Weights of a small mixture-of-experts language model, trained from scratch on English Wikipedia: 80 experts in each of 12 layers.
Below are experts of layer 9 (counted from 0) of a mixture-of-experts language model. Rows are named router (the router's row for the expert), gate (a neuron's input weights, with its number), up (a neuron's input weights, with its number) and show model dimensions 0-255. Each number is 200 + 30 x the weight over its row's rms, rounded and kept within 0 to 999.
Before each expert's rows: "gets" lists some tokens that make up at least twice as much of what it gets as of all text. This comes from a sample of Wikipedia text that the model never trained on. Tokens count by the router's weight.

# expert 45
gets: " ", "%", "th", ")", " mi", " km"
router,173,210,240,200,212,180,218,177,211,213,183,183,206,164,150,187,158,255,201,180,186,199,254,251,196,174,205,180,199,242,176,212,188,204,249,163,183,182,242,189,217,212,232,200,207,151,195,224,146,219,146,220,173,195,156,163,207,222,225,216,173,187,243,240,201,177,238,198,183,188,178,180,218,234,188,221,166,176,226,178,201,194,200,156,164,176,251,157,181,221,246,216,215,167,188,201,214,240,184,165,235,188,156,180,177,222,181,221,249,181,149,151,205,220,208,187,154,169,184,269,179,172,196,187,194,245,236,167,202,183,230,156,251,183,203,164,171,169,179,257,241,197,203,244,210,203,259,223,202,137,184,228,162,140,132,183,205,240,171,194,260,235,209,204,225,148,242,184,237,171,182,184,203,182,181,208,192,210,168,183,234,250,212,230,164,224,172,179,193,204,251,169,172,190,200,216,226,253,248,257,198,151,232,247,242,212,214,206,208,185,150,188,168,201,160,198,125,189,248,186,233,195,192,186,189,222,185,213,201,277,271,223,194,202,206,227,250,204,205,212,200,183,184,231,182,214,218,275,224,231,199,234,186,247,184,188
gate0,211,158,202,192,207,185,192,193,190,220,220,225,200,221,186,226,190,242,188,184,156,137,171,193,152,173,201,170,187,213,202,196,206,192,183,131,226,196,228,156,156,236,186,170,217,221,215,198,198,197,211,218,186,224,143,163,190,203,189,223,189,188,204,192,190,149,245,187,185,193,212,220,228,196,232,203,137,223,252,139,180,168,262,175,246,169,241,224,171,256,175,208,220,210,213,164,205,127,182,232,235,246,244,178,215,172,155,165,222,227,174,180,183,238,251,198,216,179,186,231,208,188,146,203,231,158,190,212,165,213,167,223,229,216,191,279,155,195,176,220,210,172,207,213,230,231,130,150,159,188,175,208,220,181,173,250,218,188,226,198,205,217,155,224,222,203,257,176,206,193,197,169,167,268,214,176,171,212,241,259,199,212,228,188,213,229,217,187,191,253,238,225,176,214,234,178,202,178,225,218,176,206,159,142,220,202,188,241,167,224,268,222,219,191,163,220,173,190,197,164,223,209,180,151,201,197,199,140,202,237,182,130,187,168,223,221,187,253,249,158,245,148,174,202,217,177,224,263,171,190,216,183,230,250,159,216
up0,255,178,198,197,218,194,194,210,199,191,233,214,222,264,257,215,164,173,189,259,231,233,171,235,211,176,184,169,173,183,269,141,252,194,193,188,186,191,254,164,215,197,250,146,247,182,162,210,203,177,213,222,200,198,194,225,210,241,192,174,175,201,207,207,234,203,200,217,216,222,177,201,234,157,233,217,142,116,184,166,184,173,251,225,215,279,228,164,187,208,169,211,205,182,176,178,168,193,194,227,194,197,258,203,188,224,199,224,258,196,196,217,191,211,267,225,266,207,226,210,202,228,159,208,197,232,193,233,189,201,161,172,199,178,225,194,139,175,269,181,220,212,200,177,214,201,163,176,203,149,160,182,236,193,177,176,180,237,216,183,233,163,179,200,174,181,219,146,150,275,205,161,253,207,215,193,190,230,137,175,183,203,259,252,164,189,135,224,187,198,178,187,178,168,197,157,242,148,198,198,236,242,211,185,196,180,231,224,182,238,216,200,147,213,235,209,218,234,161,182,220,181,172,218,194,190,176,206,210,216,191,182,161,156,225,213,259,201,185,177,194,146,205,182,241,232,231,215,190,170,153,217,224,183,151,185
gate1,203,198,211,223,207,170,184,195,286,213,194,257,139,166,169,213,177,203,237,206,214,213,248,241,174,213,191,208,212,192,186,169,172,215,213,192,208,205,258,189,164,184,207,197,222,190,115,241,167,170,194,180,208,223,117,139,251,191,246,185,242,225,249,217,224,214,188,204,212,174,191,180,226,232,191,211,250,212,243,238,204,213,226,212,245,189,140,198,193,216,186,221,259,157,223,184,191,223,172,206,189,232,153,230,194,198,158,199,169,167,182,208,171,148,222,220,188,191,187,207,174,181,208,237,181,215,226,164,174,192,160,174,187,240,207,221,237,230,263,212,219,215,192,226,158,206,209,220,222,184,206,187,166,218,190,235,173,208,184,188,198,242,173,253,195,187,197,200,175,192,206,209,200,243,239,209,190,230,160,224,209,270,172,190,228,180,229,213,110,215,197,203,183,201,187,240,154,179,188,206,221,102,218,198,234,216,181,172,211,204,199,149,156,140,200,193,190,144,235,245,201,123,224,200,200,226,232,213,197,178,213,180,182,234,193,297,221,168,209,219,159,188,224,246,154,166,270,211,204,180,211,194,191,161,198,193
up1,218,176,215,210,235,223,203,194,197,209,203,207,177,231,199,234,184,197,144,203,208,196,187,185,219,237,228,188,203,189,206,197,243,161,204,179,181,194,249,224,190,193,234,195,187,296,249,185,209,252,172,197,257,167,210,198,225,198,161,228,171,229,198,186,182,220,165,202,238,221,191,178,185,226,231,169,203,226,219,182,155,271,223,283,156,204,182,182,248,234,112,233,255,212,177,275,253,190,202,224,203,167,188,149,257,245,236,195,187,234,151,251,272,209,183,186,231,200,131,245,193,168,192,202,237,186,180,226,139,198,200,225,180,221,160,176,166,230,245,222,180,212,143,261,149,149,207,149,182,159,155,177,191,177,157,207,245,191,198,225,186,250,199,223,192,106,204,169,256,158,182,192,198,179,243,217,195,234,170,208,187,215,175,201,223,166,232,227,200,182,225,171,234,221,199,205,180,188,194,234,239,200,204,194,249,206,179,210,206,218,206,206,148,156,240,192,230,189,187,154,192,190,190,226,223,201,190,241,208,184,164,204,214,195,213,197,165,203,221,178,177,193,145,183,180,213,202,166,198,194,196,227,198,196,192,237
gate2,194,139,217,223,170,169,197,211,209,240,294,190,225,264,203,244,192,246,213,237,237,196,193,216,176,177,233,165,181,228,197,193,260,130,181,202,223,202,225,189,211,222,235,203,207,179,235,221,200,149,177,171,137,228,143,214,188,229,243,192,213,188,252,169,240,254,227,255,197,206,146,211,189,215,209,197,213,203,249,207,200,180,248,199,204,202,191,207,197,190,192,203,187,175,205,215,235,167,240,192,140,204,196,184,195,212,213,215,194,198,218,218,184,169,187,205,208,238,186,218,156,209,128,148,222,189,202,180,233,173,215,209,212,206,235,120,209,180,179,199,221,152,214,205,215,223,161,255,197,192,154,212,210,119,285,175,212,267,174,159,187,210,249,197,209,181,205,205,213,174,167,191,169,201,217,227,197,216,193,251,238,236,209,187,168,180,185,190,259,224,222,170,121,260,183,203,217,214,156,198,193,157,179,231,200,187,165,164,222,161,190,211,221,201,191,219,141,194,187,239,229,172,171,169,165,187,197,201,159,266,237,152,214,231,188,200,203,190,254,217,163,203,203,250,216,202,234,180,177,224,168,229,211,188,245,237
up2,231,187,249,204,252,234,195,211,233,219,202,211,212,178,169,234,192,132,233,238,266,270,124,211,185,201,223,184,162,164,208,229,228,182,227,197,191,202,198,156,239,149,156,171,231,242,236,156,172,184,204,192,187,221,213,214,212,228,176,269,176,168,126,219,244,211,151,202,238,177,167,168,181,146,194,182,188,231,221,192,183,221,190,174,212,194,190,166,171,189,175,228,208,213,220,200,197,223,112,166,148,197,188,212,194,225,199,230,194,262,171,200,256,250,230,175,189,208,245,163,163,197,208,180,212,198,236,223,245,198,173,169,197,182,246,180,203,196,210,211,161,176,188,208,196,210,237,190,245,223,174,180,193,177,176,197,186,155,200,225,238,196,197,192,258,206,149,154,217,234,235,171,177,228,186,186,231,217,165,181,211,274,207,176,163,190,193,226,197,174,272,214,224,213,262,237,184,140,225,238,184,164,204,180,214,219,183,194,217,219,217,220,160,236,208,158,124,174,213,172,255,233,191,198,190,177,203,197,207,186,164,201,189,141,212,223,183,204,271,199,185,248,224,193,219,268,208,186,204,215,186,160,190,173,210,207
gate3,196,250,213,194,198,170,184,225,157,231,176,196,217,203,176,243,193,252,210,180,196,195,195,236,181,168,201,203,253,212,210,236,200,192,164,172,183,207,157,254,215,209,149,145,172,183,164,207,204,246,200,177,196,201,188,178,135,185,211,244,178,191,167,242,202,188,176,141,242,175,250,193,175,186,186,205,152,166,179,133,219,182,192,203,184,239,211,215,181,204,213,191,212,158,193,180,230,250,221,182,166,221,168,227,195,219,171,210,152,192,254,189,153,212,193,171,217,188,181,290,184,170,251,216,133,224,180,179,198,167,203,163,259,208,245,173,176,234,170,187,163,128,206,258,228,230,228,202,193,195,237,263,185,186,193,232,218,184,221,180,184,241,256,159,221,142,227,165,190,151,206,171,200,214,184,182,226,257,226,219,260,210,210,178,164,223,168,223,267,258,242,212,167,193,227,237,214,201,252,197,172,172,172,246,173,195,228,206,213,190,168,177,211,206,210,241,162,110,172,182,209,187,202,178,215,159,209,201,172,211,189,187,202,247,238,194,244,204,225,228,213,202,150,201,150,210,176,244,233,214,176,171,198,207,192,217
up3,267,196,183,197,230,188,163,241,215,177,295,166,216,213,156,192,190,160,183,261,209,209,185,208,168,201,184,209,248,241,181,220,173,182,206,209,221,155,223,218,160,174,253,183,174,205,223,181,172,156,211,177,148,271,209,205,142,186,233,188,196,195,222,193,134,197,213,236,172,157,157,203,156,199,187,165,155,232,183,210,192,201,125,191,203,180,202,260,202,194,168,176,197,233,168,191,145,217,151,215,245,178,246,211,203,176,225,229,151,226,175,181,231,220,183,204,194,182,156,187,243,184,191,191,173,191,188,202,162,243,177,238,247,189,248,174,137,233,272,194,237,237,166,223,161,232,171,202,196,223,204,215,187,170,200,232,161,185,181,233,131,204,222,195,199,223,230,229,242,176,201,205,211,164,165,261,204,224,205,168,175,208,211,235,241,157,184,220,224,199,147,198,248,240,170,220,165,213,197,195,207,168,197,140,220,229,184,169,215,235,191,229,239,158,193,208,214,220,261,216,155,240,180,142,175,236,211,184,175,192,150,199,197,205,194,256,167,223,222,202,228,193,172,155,214,208,214,196,180,221,185,234,212,237,213,179
gate4,198,197,236,191,218,154,194,206,193,224,217,168,200,147,157,215,190,222,159,186,145,246,197,264,192,179,219,231,209,182,174,207,249,232,186,86,258,211,141,200,194,204,198,212,207,195,226,234,187,212,209,153,210,206,168,196,158,188,188,219,181,213,222,225,146,178,199,191,233,282,196,194,197,196,176,188,194,204,212,182,173,218,222,212,131,219,167,174,208,205,215,215,164,238,207,218,130,200,191,194,193,183,156,216,231,197,153,223,199,204,114,173,192,185,210,198,185,217,195,207,166,212,208,197,245,231,242,232,207,164,207,234,271,176,193,199,247,213,128,220,180,202,177,273,197,207,166,170,170,178,193,219,157,212,159,210,155,224,185,222,220,197,182,201,210,231,173,211,252,237,188,200,191,178,191,207,207,257,256,179,200,177,233,210,171,186,128,158,196,154,173,262,225,179,204,238,232,155,182,178,244,183,228,203,155,221,161,180,222,200,168,186,218,220,204,164,170,210,186,141,174,194,144,153,234,191,192,167,209,214,173,222,223,211,161,177,160,177,211,190,160,194,213,96,238,183,196,171,199,190,209,166,178,194,174,212
up4,172,226,191,144,172,211,199,206,219,211,160,206,226,233,172,170,230,259,150,206,263,172,164,205,230,149,189,216,242,172,238,225,173,209,250,178,208,198,215,145,182,234,133,213,220,190,239,195,245,200,230,192,171,214,228,217,210,198,207,166,191,217,224,217,207,177,216,188,239,152,188,246,231,213,223,180,219,246,198,166,229,195,206,228,197,159,224,197,199,237,218,176,262,167,204,226,221,234,215,256,217,156,161,215,242,163,237,145,149,188,214,162,184,214,196,175,222,219,191,155,224,217,157,201,180,127,166,203,254,197,204,202,179,199,143,206,246,175,205,204,211,166,206,186,216,209,215,211,157,192,170,228,197,205,146,230,141,210,165,170,190,192,185,272,207,197,180,191,247,209,234,202,228,193,160,209,253,220,232,183,185,204,247,194,247,176,138,201,240,202,238,193,208,173,207,200,191,196,233,198,228,240,211,196,253,211,196,222,215,263,177,177,188,239,160,238,202,169,167,151,205,164,173,187,194,250,189,222,153,226,189,188,248,172,217,163,196,202,230,136,167,200,218,189,250,201,250,254,164,144,239,188,162,199,149,241
gate5,154,246,187,213,220,184,231,231,247,232,210,167,220,202,185,160,158,163,235,219,187,183,172,186,218,158,229,206,257,206,222,211,259,196,203,230,182,194,213,170,202,193,200,133,204,247,188,282,232,214,196,226,200,211,148,212,218,175,147,149,196,197,218,234,211,223,193,192,204,233,160,148,199,173,177,230,127,238,232,253,156,197,163,266,217,204,199,192,186,213,239,239,230,159,142,214,208,174,190,210,180,222,187,198,196,182,199,217,124,135,140,199,185,193,199,206,202,200,226,181,221,210,216,225,216,187,180,151,178,256,164,175,244,178,159,195,197,194,177,168,241,212,173,223,227,179,182,179,189,149,207,209,171,223,185,197,180,233,207,183,186,191,214,160,272,203,211,221,203,202,206,173,211,255,205,262,163,177,227,165,195,229,228,161,186,222,212,158,195,238,205,207,155,208,205,231,208,140,221,208,159,213,142,205,203,199,227,191,205,210,196,254,180,195,174,238,157,170,230,142,207,192,148,202,171,196,209,203,209,212,220,190,186,152,184,251,150,212,229,223,156,268,224,184,239,186,177,206,238,206,254,237,132,145,194,216
up5,164,225,191,223,228,198,195,222,176,237,215,137,208,168,206,246,242,205,174,194,167,185,156,185,177,242,225,154,235,204,206,242,178,205,176,173,212,259,203,234,160,183,215,253,182,222,232,241,203,195,212,232,223,194,185,203,197,231,195,197,209,210,210,223,248,215,252,227,218,177,215,247,117,190,235,180,168,138,241,252,228,135,192,245,239,195,216,205,217,235,213,218,245,260,228,240,185,192,196,226,192,223,231,198,189,179,249,152,206,253,260,129,196,201,218,195,235,184,192,172,232,173,193,229,196,160,175,213,178,189,174,175,147,192,222,155,202,213,205,211,178,208,189,207,190,191,264,198,190,255,176,236,247,175,195,169,233,219,200,182,200,209,188,214,194,219,200,147,196,236,167,198,222,228,200,197,154,181,199,221,151,194,190,161,220,168,189,204,206,169,209,191,217,202,193,225,250,215,259,189,241,217,160,207,201,190,192,171,201,211,198,203,184,188,225,245,220,117,185,215,212,213,202,213,298,216,198,195,272,163,283,160,191,189,192,184,186,233,236,251,193,213,234,240,201,245,236,201,181,154,275,215,232,212,205,166